Weights of a small mixture-of-experts language model, trained from scratch on English Wikipedia: a softmax router.
Below are experts of layer 3 (counted from 0) of a mixture-of-experts language model. Rows are named router (the router's row for the expert), gate (a neuron's input weights, with its number), up (a neuron's input weights, with its number) and show model dimensions 96-191. Each number is 128 + 32 x the weight over its row's rms, rounded and kept within 0 to 255. Numbers have three digits each.
After each expert's rows: a language model's description of what the expert responds to. This comes from a sample of Wikipedia text that the model never trained on.

# expert 51
router:120111137129109134121050174097182121097161110162131170122117062114140150132128152147087162089135191107130094106146171133100155138133099126150126134170117068083123162143145140109108084101103161090164100143201141102156067119127075227154129155177096131128132113135053140184119107153104101163
gate0:174181135125095127124130122148155177192154097166132079148041141153080111132097182155162131100131187138139113087107104136159152142129115133171206174147163106164150111137161175128091125143107234092116086107161080101140094183163143176123098157110117110123218136110075140137127157137124115099
up0:121148078127187111077136132135088127154141115105078090091114071123098174109163143141170171167130131119150097093131100125121100153092129072112108097116104128122124126141144125149173134082092073124161126110130137114136118161113094170110153121112142125165147166157146082191182105113057115139
gate1:161107136133067126165145126141159136107123122128129125100113122118172106094082139073132081103130137116161114111179155119056149120144185120123107139122211130166104138110132197124110183140097150165163127102069108123150132106230150106174089208164094107127186099136122148188163095090096086144
up1:064159192139060125132165145148158171108121157087108139105063072115122086108062076111112150141146109204094184145091111174134128109148122155147121059125209102121116129113136103180134076109126125190102131101119203122112105188150155147148168053140100157151138112134148131141143147108123097169
gate2:144071144105133152102124102129105239136142102076154102086122129124199116078070157141086131108104123162117181138145103108078127077099117156117151159143113105106130106143111073104122104163111124140123131117081128172084121096036083108129127098139117119134080112073159123151085173171059137176
up2:119126115097092113120162175136111135124153152096140177120111164126114103097193134181112114114101150121117114124110081088166102204084157103128120193195123102104147129172128076129117183118155147170129116064135092140090120121154126106185113104105138157116133152156071126132137061149132149090
gate3:133173083148123116140106152171119128100158160162145129120085118107112143179105160097116135154105175167191156116124120111184148207118104066082140112142191134093164128126152154162156126167098116100118150127094169055173145161045171111154162183199068188137169131141164164187212108124130112101
up3:218146169108098155121161088081132120183136079161131107151152074118096146121116159106099136123189122124160159121154192054167143079123124104104109139127136142075136085105120158160084165113077126103077172149156040150111132166173139141161079170085129088117166163205127150097132152079146114170
gate4:165149121183138109136108146110100067113153114119141154134094100114097083106168124122137093067135122102089095087122111133122158155135108105136093121111157103105130145116129134166153091061069146104091133150146129140142141131151126154165114154096116093116148124105145144115144139143147049129
up4:131093105135093135096135076147098158091142112105104115099121190145150188087115114129103083177160151122134107134119152129166100164107112142093152110187130156162148143080133070164118158091114074133149057171095117113121121103142154116106105162109154061129154147138179096142086134133104129079
gate5:046078131150109129067064123160151122088104078042135142089027113103098099134119166166098175128138142151108120127196167150160170097172108126128110081133103156088160148094122059154137125160169140093144089127125103151122124065114119156163202103110126174160162116131131090087149128098094082218
up5:145101144128081178097143122151088102107110137100132150017105125165168108121095156124160166169107158212152145109139115173152173104107076135176079150129137159067144094159100132098087056139149079134043120142126138109118085110079073135138193087103121102111160169059134139150116242116118121155
gate6:135185079141076169127129121123172137112090123074092111155164072120099115186139156150139097076126144159153107122136128151135140115158155124085166114121153107155122116181053168077128134147111114119200126119101190109125094143125113158167132089139124121112121156125080195157111126115074084183
up6:168161164146157141190085089128161139163101171093129133120148161095174105158099102070137129096111073172075092154174098180118175052114109171112121127077118108163119154127106124136102089129101175104100091150120129100095102129124153169171215142096132158136124169135116192119097135127146105142
gate7:104160127144098139146122102144137150130101139131148081156064123117120149137143114117108161145093100089068152108168114133073140127144102137176213127136108142052146152116114052186138106077174116144107090085077153167093171121093104083152155162168130148187074096127140107139079131150155166110
up7:080135116166116113164163143147127098103123155103205119126168100153110122170175134148116091081118112123169137157123125115145111151135077143142127044127117105095112023131075104141116147107083137167070140178102125092121080111129137098138179152182091171106102149124185112129125160120132086138
gate8:113144095108129095152133112064139131060160104063100166083220085134127109129119151133157144115126106149112169091121123118118123125159096168114173116101128079104160099129135140142106128132175142074116142153092186171097099082102092148127118137131142129072168129152124117166137186166091174111
up8:102144106115149083148150163179088117150129124086102153113162104101185153116177113091148141037126127149180073095110111174135081137182158158139159129137112123135037107131133154085078175098148079200132129179116139169158145193109075107087147136078097119116097094138135150113125177150163109101
gate9:165157146137140146138137165123143157080163126136050153170136133170105104133131109096158108130111163111130139091132138101137135147141088157147140123107075125114097129155171116167112065177106130106137104107120181085114161139126141149185151169091124130153119076163137112143113089148184162126
up9:084072132155097111147126141097068126134128160081161114108105124195131087145144070104086068118148084158121110134099128126101132095137108122105053137085121098133174138121154125151095055148070134095054181193154120178092113140092163153132118152150129136171183120140139138173107166084157116151
gate10:131121094188187135169135119086187170081130111093126152146154117081133145186130122145153168101105132108098147157147172168102104094119147122123137174187124100113090139168132116155109134143080180144159119165127203138160149128143116096159168102084082180117131088146097135119103095181149089181
up10:103186130077101129194145137133105128084111136157133097140164154120124133169073166141127171077152099121144092166125066145130160151095125087102097099071134109137135160064161134169130127070201160131083155108137172102167111130144119079078071158130199130111097086143131153142125109163104150099
Adjectives after "the" or a possessive, chiefly first, second, same, main, final, 1st, often in sports contexts (first time, second round).

# expert 37
router:146144113155167160160160135096134096137049122185153111080126119070144071096146121131147157099164137109126105158091168152140126156112063065129149148064099121092158183118072084116164099168109129122153157121078169121114118100101116126096155124117160165091154125150144179165147153144128114150
gate0:122153088132051116080144143127202143066114144134131134147088122097096154096085160152089169115088104128071149087075168042097161117110088143115105115100079147082142171166144157041199128087148148113076123126132198148100101132148136097166140149143155158112141098145149118111175149143097096126
up0:099135102138085147102157132163128144136100222123078113113122072128117154079118137081168114179142124140147124094121137120097144183108089139142111133095121180115128195144161149136175132160133160111117123112108137145186150090106103126136121144145205169137112104159071124111099130169115133111
gate1:111119138082123085181130089105063066132117123121116179147131130085115113072112122122124133140127150117109144161137139109124103119131110104059151139108128125142132136184077119122148103125138177144087113170118136132121090100111105127157129108111117109155157084112100119118113131105193153140
up1:129139105110149105113178116147108082104151099148171126194136171176141109074060133143101129104087134149166140118229140176155099095164116068101190121172146120132166112103152129097111178140147120151132135165090154111098085157216132134103124100058156138117139136158150130171072131162107163107
gate2:131161101172136140104102095084128100134159120129093126143150104117168183123129183131082039202121161142117108200165092128068109168117135142182128114137170152118133163101108091110102159106109123073110118036133141150145103127119096116156143118152114121117103142107112056150154121115095189152
up2:106114154120105167099137118140072145115106165080176137110147107093141145145072127131143091152149058146061125118107148151126100118142102133077157133029096098164133138140130127140160131134127197106160143172074164112147132104158126085153108088108143103119059117113028145116157120157080122150
gate3:139130166101203097144139139130070110156140150103118128055113154196146110097164200136081032139165181129140140088072234132079057188121113107125162157084099145116096069167122127136072142095123162100132148124084153171141103095102131108135167119175154096162127127127122165162136108153050133131
up3:041173069194143119166136096152121112100055113149103131142132146096184128173122179124104085178192112193130128106166074180116102138109165130119173145103135124111170136107132121127145121185138143109140126128066088137111144125112161095149139158119165110165103139098135158142090113158158154141
gate4:146135135160094075139172170159074134146100174130122139093150065134094130127054129132167140168137100128156075084090144146115188126094051133143144138176064110130134181125163131102072159121094113127132087145153154176160154142174131209169159134165181105163104172114146136079161111121122125106
up4:149163101107175177131063086138158168102073115074138098153159158150181159063130106091193144109112148069117142115103111093081127116095160142141101121091176100152106176152148159064146156154112166112142092069113095157159165143172089133110097150142123116117161137123164086163109108102158121147
gate5:119055128135157178122115118126101100115110093149137144095108104118165125194140094074091155090114134116164153111128120096148170127171166131121163166102212068138119096126137104114117138092092110138126181135137075133140126123092116131125143099117137101161088130155151150132101204066113090093
up5:107124150121112131169205112076098138134145143148159106131114122109157118094127141165169072157093109163179096144201142118054118119187124086131118093085129092107154158131101167102110162151146078136133139054134096118130138037139153108130105161063124166159120048100165123161093098162206141170
gate6:129169149134145151131190107087114122133098089089173120140155106141172120108095096145072121186134159099142133130115188108108125095082080182157119159143157117124135171136073075063138144134078141120077122104136169115119100140179079170143134135091119102127055115115139121086157078160068096088
up6:097131095071124150137131115086125160092114182159144141102066074127115096199155144150147157126076133163134146162165166128143179213091053148109147107071170121175179055131157153081179114129133080079138083102116104144144142090056148126130133128108116150186149074136087161080149174104187129134
gate7:082161082108174164105119103153135121176134087106057130084128139123193089153198189145060137117088165178121161136119201142092131115140147186130128150107097133096168162121100119104128205140145119107100171134111103177131163091121116079138149168120181106127079146102174091162116150165209108097
up7:116135110128137102205058112132156162165153147107144136072152164190122119138148104203190133116162138128122117133078058113109162158090138085099142127172121182133118124132107059142110116131102087209146211095133097132159159102154123164135098087159139085194154128136093118111126096192139108116
gate8:101134126130117124129103222146120085124108206140126167082123126107095095119126160153169114178069106135165131117094195116134198101083124112150117166093103165084119128141091125108077060093112140092125135140125105129147121134175149175123125131078146185119157090172132077148157087058133112111
up8:200104123122111147097104184121143126157160081120161112147109111120097144140151064137065167096109115110176129198163187092093089080149153093078153168099165155073110146126137131091146120133140113175098154086170108080127129105077090149108102108085117110173164182103127175126153149140141113081
gate9:134142097152152139106169118165148130131087122161158123112176095110104099106099172147118100179131203163167131131119073118098091139136113122064099111105169117168129186125073126129153128156147131141132118083083184157119087116132083171147121095124179166143098106107164115169104117108064146119
up9:158163075100063157176062090126151083098078106125115128118175123058175128178136112181116142093166172132129153143104175112145155171083135112111180130078149126122147125161119141157129144107129177097123122124122089144157107133144040071133057122137121109117158123101147165098135112110123133183
gate10:155112110108155089142125115058123115141120132200157122158132154160067182118111149086091066122122146119147133109090162134093146140113098075083150116140167115160072104130070130126066100133059097082124113106133131133153090111117133176125149109132161110095153152162114128179140129122052100164
up10:147136152154121161147119122106103096129138102133168160116127150114100123179158145122133113150118108154159104103132153143088159157088112110115155101114130087103103217139092096165159079124149126152035124061215113134133130096027126201115116116155115121169157145135127121075172088109165093151
Slashes, parentheses, backslashes, braces and superscript letters in coordinates, LaTeX and footnotes, as in 52″W, ^{b}, (宗.

# expert 4
router:117182140162116095130159110082172182157167148093075085116097168133114158151150140148147109186097137130125112130134140136141109149097083125117109115127060173106163160112145094129183151114147115131082173154145089146105105124099079107159151217120112109087121185112106142151117194122168127177
gate0:120141090118111169108095097113119157117150112165129109105062180165146130135072158130225106162088201126127159093136167130124132132141137139114147171161168098094096112109117160131119078161110141134195112228103133113107180134113120152148076155107118057178093110077095154134146167108173128129
up0:178153172150110093109171109134153153095173069163134109163095159123091143134141091132075141148131198131125208197181121125103070148102213112106119119115207096129166120115155162181140177163147120093082160135152098132125116100102166129184158119129161170089140115084158129116061154148116179074
gate1:121132169105084127085132089109096118114052103157139141152157154121174134107138126177129144155062122146103107127126142156147152126078127146149088139121142093137093114163119093110149113089106139066138100205085076151197116122172133130129098055117114090129060134101171128122158159107144069139
up1:155147100095117157130135104162119182167160147176141129130152077162106145111129074135107122102118142083117136157111099080083117140197183166141122138086114122135127129147150108159127100095120144093177094122160129085095160121194060094107083161200129190161143025087100159113141094160072168122
gate2:093132163096090129068158186092151141112108085100131131092111165168092164168168095148055098089131177095137123092106143152105132160119110078103210153134160139170123174098122154095100117148115100149120147149118061117091082167210117211198186169138148146144214095097105120150172124146131112148
up2:169162080153181136060109187184133086127085118129193133136128118137165131179122079136150128132066194170110155096114124067102147092140131145161144156149098106150137156098147137132157063155126126105122111098144103093149146105173079115105104157063129150185153078140138083154075113161107070103
gate3:121065054088147181078146168065138172171107119179101134166129148095102159151081163119113123142124114160186125135103105139114125142112184177129169104108167123112147132175168158142103193096085166111044144136074098105072153133087119120148171115199129151093137120138136132134107130153144133122
up3:122139104074120116111139133087143176177136165174137167127104147177113122057135122150099137123058079112160171154086134148134128064138076176130135152123139106138143142144143122160158168056109094134117139117128140137115115125158151112160101168109115120093114048136088167149129136123111140133
gate4:134144157103130119153168145098156127115134118087119136153098109162136127163083159136126055126104094135162105145095127193102125121121136127112100137064107072091080128180141141172072057146091108143135150158114128148114118143131123143106105148102170142115128077120107090047149113159116162083
up4:126162144128135114150149101145108114124104154161123118117040134177088080072132088161142202111097144114062076136119149129103142103101119150163093159086084122054110090113161114116191095122169242061143132141130139164140117099137145147196173078104107170163156142179117151099155164078187150082
gate5:098185095195133124097118142154132114131072089070127110138111082102126091115130159158066163154167093138156159160121125113126156143133110125150195124144136070079117147099135135055161125132173076092144073184167142088099055143112069152142164169198108135144207123129115106105203102129053153103
up5:112139099113158113093122139156110152093053129130113134097125119132133123091143027174111101161130173146144166159075150086139177134127159204126091122170145158139102118107127107131112105103135127107198069137138119122144079155132160180136156132114131112151144135158132170113140136119116089109
gate6:128132127129086150124144123127152142081154135158124109141079158148095134098104124164109139140133129156153170170165148085127153081130136124120152163114147122129138094166144110161143158089165048100086156105169161141156105143132135081149057123151058147120116062076090121136096141103122126119
up6:113163107121181122123174083108128163140103090090096110128169112166180124097166110080140143115139130160099054112117048112126138160113136120153114102167102173111109108088125107107126109112097110109090111151153141122165102115106130142038167156156159160196129132110108145116124095085131148156
gate7:149166177107097127115082160121207133161140135119136147135108147150143118140123127110062114132127067113087145100123141096160151151107140102081132174119122146094144184107153167110112158113120109185072098099136125163074128165130122175114182095194126102132129135108134118158178141073064156174
up7:179212124149176134148148166140114136177118109118115118101161124103099169110150130090152132092121160139150084129096168085106106131168117157156100117193081102114129181093111098138129139115137122130122174153130137132135147130126131220103164130131093097144133047147151090162159140130150179098
gate8:138137169170169142114165214122114161079151121099160166143173157135140097139140121149092086115097130160147147224188182159129101110109182111159108124104222220129137109104070136094097134136175045123143219067143145143113156184121133044126112100129137140102174180155089109156097148190137134188
up8:149123160131152116115138096119120129061123140162131058067132145158138175165125166178098087124107149137144036186170147159098158085144103157159078145162198134157173091150101107092157188104110116081131130113126109138120104162090147083103129111147130118165132114127073115119111125161156052146
gate9:161144151145143121091193162174132200148130106098135104176152169108136106094100090166119182097166160120151174128125129162127105095094151135082166103110160106114092066169047135161164137132115151127125108148172136115130115135162108036135116071130176102075069102114170179166153192122178111159
up9:137077115171119165101071177182167126093170176116222131093153169144090170110134102128153058124143101147139095139157159148115123177134145110173123135135143185141191089134173093149112141137132143148158133117092164175072092114100120168120099121123101188152104139163124139073078110127109111081
gate10:128107148157095099068110091143122120213077115113091123143139124140112217147131168194099151111143076120130158095129123164071110134096143149174136100132076153178117144124139114115129070141139084117126118170062153102105116199142135201141139137124110180101094090164055133208183170102116069140
up10:159076083173143118093147155113088140111114152161138106121106121123140108061118141144150112140140160164103103127119109167110148102102168139123168113140124157189140131149108154108114113136119114096184137130103131172130108130117155179080101150103177202112123125161127134162137162133165083103
Semicolons, line breaks ending infobox fields, and table pipes, plus comparative "than", "any", "less", e.g. "Adreno 611;", "longer than".

# expert 12
router:178073131149167151137121147133148100039108126060166135115113160146135097106158139125126122077113153194146126152142123107096126151097146076079098189145116129158084108071097138171149090144158131129127154182113116133110112129096065188111102141119143149112157183157117076116129151113144175132
gate0:093137087120123111100142134105179155090149155099170151168160160119151187148134091158153082135119143201142148113126151055087083143120089042135195081080121106065117125140174134143128110116140066151136111180140119143102144061142123142084147089146098114144150094162138089123147156118116122164
up0:115206116125067078107094136171118124085135097116111080094124132150150112118135127118017130145186123162106145111155083134118133107085132107116133152141145115134141140155130119135177124142143105131139108167140100166157131188146133124159123180160123132116053162201128124093113136156125117088
gate1:128125116114107129158108177123114150141186111159140107187118137172154118095090128148115151087168119200161127192124081126160098077115159165071080120113187168150094115184165141120171128083042115155172124142080094177069123158112170069086120160142164114096121126147144068140123115122095084116
up1:114116157094101136127114132108081078068113069162068136162141160124168135177101176144136140116143085182112148096082091174115088068169128102145113133154135131123177162135148179124148148124157147090119101163147149130097148052090119148136085158113115150133136154194136165121101119114158153170
gate2:160116152150154089156113211111177187160167147184164115083177041121138109086127110146106110098155144206159158102130164087120130101167152129081119109111106099093092114102128141088049206148109185126117124103085135129110136168144152161092090125177169114076139120175091117107100096114071092149
up2:112157116163133137079120189088126127165154066110095124115176124057135144096128142127129135112166116116169099095157122181115135130144110077141142162113099134135089090107114179050126113156156088089075152205203172128183101139113133164140117122133124140104131116161093085160096202076111146157
gate3:114145106163175086131189085175100179114136113137079113138139173105160072124129094164118067067067166101166082052114157145187135085099136138164100114123188094097099125127112129133148129170043104087153104138120174079110185126113161159094154067148144170125092136118099084135092087110167102102
up3:150124103070113103073116084120112098113122147128190106082179162104151179153158136150132109134121124082146083097221148110105189161158094125168088113075148187163093120085090094150118153177165095128115095091112158106164138113182144092165136180130106148129168117109054108150066111134084030165
gate4:104077102084139142073107160130105191149161091098110185097167118115093114191174117116115149102140143125143192133149136081083118151071162092117155134106115156087094159141096185048174059110116171124096145133162094136116146173135176183075144110156106101114139133128098116086109127113094135130
up4:112128087174155106167168116108142137122120133182077117173158204154162165148095155117123127193130072142121141126117156118123112092144066078093139138130126118104147124087150108172121162171105184113179136084127131101182094159140124133156165187099143110111173098193141131122153149114118174113
gate5:117116154131096155088117141095126128133113175118154173164107140146180143169062069137079092097147025152086149102126079142178139105146167047125138151158117177114097080151117139142141181139138130104112117102117162116129146150094181131184109152117154133178152135122083173146120082123141136159
up5:174100105135135074127124148138161143085181118179135148127110103119100165104101145147131141134214146175087123086187148114082147128080130162118130137107114103170199076145139079106146098157157085098111163189038099097097074125124089182093101177158159105127131059113112120152126113084066128106
gate6:113079116144151132154112142155168141096119104122115136129173172143156190100093134123079096162133092205147174139105136149098142084166149095077188125143125109129136133134165128147112109169138131118184161093150098108102133151149132099097120137087161126138133147131093119116138095035133145118
up6:121153136035094155131106103138097106173182122133104143118134111125158137121106121158148128136119126147137175176149081129085145138129169142173126123116127158168111124074115153153137125109105097120190139157126113115136145116099148139124112159114156142051122173186185086147180153136117145101
gate7:104105059136116089146145156175152114084163134136122071113072115115107103081110115137203123132092099169145091161081181134148141085077130116149081162093180074120176155154092140117137062147111094125134138162173150124137107104066120112084177064133133141188106100069134107118149174159136133099
up7:128193097150186175124129138144173132177077112102145133089136144155123144151119108107123048162101135197108116129103127150155111119136143157096131135156152107116181116132126156097154101129138123178080142139110177065097047065077126089160135156072112120168098130097096107118084101136134136136
gate8:090150134156157169105194091101072174100197106108085174157150182159088046144140135111156065119132112079190144104100184161077163144201162196140129167141166113145108109082098133097129078169130143129130122150126095165127136132062104124112133108144157103067084138077134064118137106170145130135
up8:125115136107086154109077148135119137139166143124100122081119142105173095111121130169143121154122136138177112115097101141111131184180100147094151094101143120153140098168121092135143089074121151184141136126118174143175087191158140113108066135167122118156101137116171138199125124184073106129
gate9:175148143194179117123138189142101114167114136180144152171091148098100117126115157162137103137136121124159104141129122145130136126114112129171159125137159154076142142141174111176100141136137089070100119117119119152153117163187078122096156114128118122167107144139109108165159113141061163147
up9:109098124111111102130070120098060125083088135197118160138155141142088106162094144097142116079131150099111183179128109158156127156147114115170113102129028091084156104144127100125124145098149112160120092074124060142162146123109106107173168135133124175073141107184117105123135152094141122109
gate10:103157138110133144062152176138114110128049145129099116069147087087109081134127178139127156178160144157187092069123125133160118124119066143088120151149127143112126079117107102123170078141079096070115112123097180076095127148161053193121144169146123148161138059160178133163152114121143170096
up10:132085092105182151138125177137130190166099096100132167148107092172118144133058091124090085176100103096140085135143100146099152071183060123146139099073102112137163158150129088136145085128111077126110130113121114171108158146128170128164068079120123104104094138131116138114141116135142109137
Head nouns for places and institutions after the or a modifier, such as States, town, Kingdom, city, region, government.

# expert 21
router:180151148157116103139186156128114109147154120146100134087112113092129144151146103116146078163159092080127140176137130103121113108063115087160143139104121146119097111190081141167117154137133152113154136112158132181126117113110115100068176112122120131106119102160156113220023129152188169109
gate5:138105124118141136148160145098133114147165131095170196119081130182132128153077060056111104085129154146192164160171161125106131082091151125152163099103181169125162138134148156130112131139130197156185145113128125131153159170135140130170108135144111126138125081130120152127105152153126151118
up5:166182108136106145126141143177090115121167151142156101124117144127115112159149181137125166170078127121138121108133129085124124109074138197128129164141090144131128135134135063150173105089108073131106118102144132158120166100143135132174138129145109123153164139104136150153110139165179148146
gate6:144101120179123171192155121122155126089126171137104122149130099160121147068137104134170105122115172129073141117125124103215148137181148136126089102147154113118144199188139118083118201167139085113100146161178096129168102122131176182150116118114048138189127098133077153120138127145143111126
up6:104156143168101155227085169119163112124204161064106142101146056092106129081162148088161109125116131134105131134067119109197167206155146164124092131138149110159175155116106098111097134158158123198135150181180132152096129094136147108132143165130066105177144107155132178085101137122126133114
gate7:104147107164131132112124111169112172070113087180105123101161142128139165085110131144122093101139185174115189094123139100117080107105158139150071131111108205115114148140075127117158068121137156127164137056146137149137119123131167123131115131128193140098132170140138112113133118105214076109
up7:122107145156141134151110137199089153146076155100135144138116096123101134149070126106095171108129157090095134151130165065136124117160133106133152133097135108124106170144123152119136128077113135107132134085071179147111143110163138135147108110165117055167154122167065091143196131110106148134
gate8:131076158156150138145088142067128095142130109204153143128150099215092089115119101121127148102028139158126121142082090143160119166135050165137143088085124132124140123175099073125193068108091135075080189197160112166200097118099151133128116121094103143138114169100099101110103100158136120126
up8:135160129155124096088093169161178102137123049143146139136184179080097065147105097159081114120102144085042172134124122108109139096139135107161116109085170146107109171142123118101138094113116090108115147183142058214160099113122156086133138085103115146110085163121123149139128105083166127154
gate9:104157167085082133124117104134198125146124107143151151147124108111169079111153145189087109126113144115120114179137153141168119168112113100113121073124115134142081180214142136163155103124066092116143152073116118178144145137146106078100131105117107149071106075079144105132104162121156125051
up9:127116142155073143150106196136137158127170158097150143132094103065078156127129079052142106165121149121086163063109088081057066121083115141156095164103069127091110075149056144215112157140089131167106114130141091156155153138130150102136148105156129135145139153183109125108116102117074128108
gate10:104119157139140134126095160073069126094110116123099133132102167141166116125189114133102148160167170115060165095107125096119104143096133139167217133161176103110159090143171157125110162141145155133133096105153129152126144151159100098134121162169156099059128093063149127130101142095046071089
up10:132097165152174171150126136121073126129083134164133120107132065108156119070124122102136130202073096154102152095110165073130113191159149144143093152158153124103127119112114150103108185151217137055167103152166085130098087093136116121127147135120158087097099170147107166170117133160130029103
gate11:131102120155099125045104163162102129111126120202101133068057134185081192141113107148105086168101115167134200177130124101132149102124107113172123127113141127133156155125112172113165107122126118143194178105146183115102128080120158153096140125174128015157126195096106127116140171107095147170
up11:131117161154150116204151141133131151119103128131158100120105097138146136100162108125154126144149216168129189129173172069164081128156111124080088118126098120092138105127159108114125078115151129186144112125188117154142168212128105136077073080108164115203177113180172138083133089136133054142
gate12:205163098126178104128109130130100134072133113145103156126137107081141103124074143143079101125137176093108121113123184160155141167120139169146080112151151142124091130165125081180078136113073148127093104102088125134084105151146094168120055143098117096130054155098115131134059155103106195124
up12:122052114148137177130127161147094137189087125097138116169150139146130110062175112097144125138130103147104164096097113133064106119107108091064084151152134137102142141086114203118130133120169126155091128087152130126156151168119115124155155114120135135155205106164044131099078125149106095121
gate13:070084146158126140142123116106165156111121153056094161100111153104169085085055135141115065097118105154124139111156077098121164146090203153123155168153116124128120184139112111086045138136092159167102138062135096147132184101111077128101116146133188071143141124176138092033093124078153098114
up13:115123154118079134148161063140123132075105109150141115134198137170084144129166168124213114161054109178139154092120122174128071210085156079190095138146120083165117141137144159125105141124185153130163173122116161072156088127131100077102113152080162143123121150119176091118182130163083150081
gate14:157126144174162112116190091090130125091148164126129148149076127108115109108150100080131141132156197107119179057140160167191102159140131124167050127133169149191109119133113072138157149153207086115084096160146104136167097107144162174157149133100124149166175138144129101171099091108204065143
up14:111141145120117089118160098124151128176088140181126139122177127109077140070169093117134122143156177135114109211136137151171080107115091105102098120131147131139158102087121106123187182180108165143125081127102187100119150152185117118091128126113181131111100151089151111128154105153151043165
gate15:112109113135116108136124151186032175108100181079144096089151233139104110164140131130140124132141124082154126135172092101162156150066152145122080103180117124137089158168169152192102103136113083101091144100173146102144194143125154124134115136144141164193164115095109148097170128087194144104
up15:114161093117154116155108093097145082088180185131142141199110085096123157118144126048146119092136132108110111113139131158134107125153149155236101128110161090130198102125151104156130133165116085093098157123137182145152088111181114132132148068143121111147142068125114111106111100087170156092
Pipe separators between table cells in sports schedules and lists, plus infobox labels such as Location:, Founded:, Headquarters:, Born:.

# expert 40
router:148153112108166156152135132097066157100155162076081135124122116107107096085073127108119080112136119105106102179122137096126161159172097050152132117170141152106158117159134111105120144118138090108170134145172117156112130147132156133067134173093104083172157147077077096130175161148134094158
gate3:140100136129138099107116156095127205090079084068107112125164127125148189134118166122140095131179160090077128165145121105164140119149152149194143000147138124112105125087156141137154176126112063125115153131144171140125123183117155115114190102022102153088158147151124090109139155143122084143
up3:148134123169081116172126151165067119098132146173112116119143119140158049110165105137140103108167138113160150128077114170161136135102112101196154083122133158063123126155167121171052081146083127115162096114133134121143118130141153105110139086133110057147132156132172064153141013091116134146
gate4:112172084151129105080128174100076101195122127057096138135105136082171088108087071053084168182110140131119075144107130154157105146154082069099180173210074179145148119146127147173124094127110146151108151085154067175106137133138101129128133149128116202129108125117106137130149156120136129104
up4:155084145103089137077135101107080135092106137115118136128139049178139113110104124234117143127110161121120151149115117127119042162083076130052100118092085192106111105114144128192135103126134164120123105095072114093115086123162140103059165119143149130169123103104169204128121099132143098139
gate5:110130119072171150135085177089103137047105148176126105137106147091123105148133114159160141100111070148124128136180185116143175164189137155120139107141141151123152142096067138127119101112101160171082099197141102184072119149120187148095083134127119105115133122132082167121121152133180182117
up5:101165146132175148054167195082106102136150102179139148168184167147110218180119123143122200109101098127136078137124152126111084182176106080157097115121178111153136109089103074152147076121141072143143130174090127105156136129144168110113117164081124142128162136079121122145110102133171088155
gate6:149127127167095153125117109172095112168125143126117103178094174152143086096068141077140107104105089148166108112110118097085126132154124101172165142128145148102181117182118109145123107115124146074100111119128109090163128074127111172065160122143156156175152150112144115145157134093127132131
up6:105080121191116140158114111190123054147144111151158114094061133092154169146148154138171118151107079104168118128158169137122146184119150130125100059117124136130138125162125132126126084129127151182116122133179147113168161150110076097141112111121162087130136160139147108093150102066099219082
gate7:134139069091131134177137157142105176150132120127135115155138132102073081074087140103167124070069144105131125107123171129159168186155170156135160135174156092110155096168121140157155166093159124048099126151050103159171144143146136167148171171119104144107114117221125181113173152173158138134
up7:112147110128135151143111116158092150137162101126060142074138132112131100093150181188103082090095087150120137157135135103156098092157158185167109125162118216122140122170113153117165099086128151098152108116147151087136143180098123151149105122116173145133111139149135129128108192109098148072
gate8:098126117177164095155108140094083100122117048132126142108105133106074083140134119153148134148138156112039191205185102085082156074159130153158119172080167161145141139090104073109114126117023120134124128135158166165172117124068138127177112062098113172162066110096143116111151127118161137155
up8:148124087105179130171119155063121118167103103135121188075174129136155141154142133098105173164083178136129120132138164119060156118122203172113124142152121087135162115081072155141101169091151114117080081158097117163122133108075105117082116109125112206123093139061165142092121118069134118134
gate9:065099125171153151185080167109088113133144176064088128119154121160106145130129151150137099160132075101125061133137101132076130175163171099129184169131068113088149175143099164114098183090143113133131124099188163175117203169167159121138157066153130152106121120159148119185112159130161102115
up9:108154135086113147255131098154110127111176117161148139161099128131103159124103146127123068113135161084106173127131154154058143140119156140109123121137117083172130078109073104082116158123127111159153130116078164143129127152155131114113217137170129169153112071134134166099187055204086159141
gate10:099144112137124127172087172182111110053139106101117069111171159101066051123141125105188164172117145077135139110139126163130153125138103186140158172113100132101150165092112138160098096147151155139173075093104134146134119168107136177140138146116112132191083132109097110118113117126129127152
up10:139104118079143070126153098148137187101122159096095137190173174157138077121131143136120148123099216121157149154103090091117071120169105142139144151145158116132087113173144151184098228172097094135157081095145144125147161103108111110144153078176093151074170125125107049092136121165071086171
gate11:089142112071112121131124117156153157104105133107094087146088129145148168128067160131131157113170092069122101153153120150121107130148076094114129067202129142136139148121113101081082106131074119092099101114104128122143126133121125171135119158110177115109165089121155159199078171132160103146
up11:128130140142096140067240172096156132175175126097116133163125059139130156137126179137116147143132125176053101130130139158142068122188063128215068113168180191117107178099161196060132138174108103134103140168097134093073109128130108091062130096100167187117076077130136141168095117128093086140
gate12:180122138055117168109141101088077159013135145140084131090130150167115162084089136095138122121128176118114106175118156124098167115157136158108111154135164138134150101151087215137159177134166113128150095163157108100110135128106154036136080161105142123136114147159104140104162132155184181169
up12:196104143105155093151195141130055225076122108111136100141131135124146217100187175155148108148166157096099159199110143131089091156160149141097108131115182102140091062134109071124109159114148095083099088178095152200176101175161136153111090132111180127139153115136089147174164191153067142120
gate13:141100121116162114168091090179134107089088102113104098131206109119105079194102170177145180071131162146087101133090144083146095057119123169156181114169122160150162108117120098098160186128072104093110088092139166168230161153156118165121091081135156112110144129118113075051101149141094082107
up13:108126115084100082171176166176125099141178120122116166046147168089135126069119145107156134158165096152151134162080169112155138058102134179097116155160154165071156083118108153126136108106158188172101109147051143145149141084128144156131072144132193134152093073095097139122119168063177138069
Suffix pieces ending a split word, like -ic, -ism, -ation, -ity, -ing, often in medical or technical terms, e.g. "nootrop|ic", "Antiarrhythm|ic".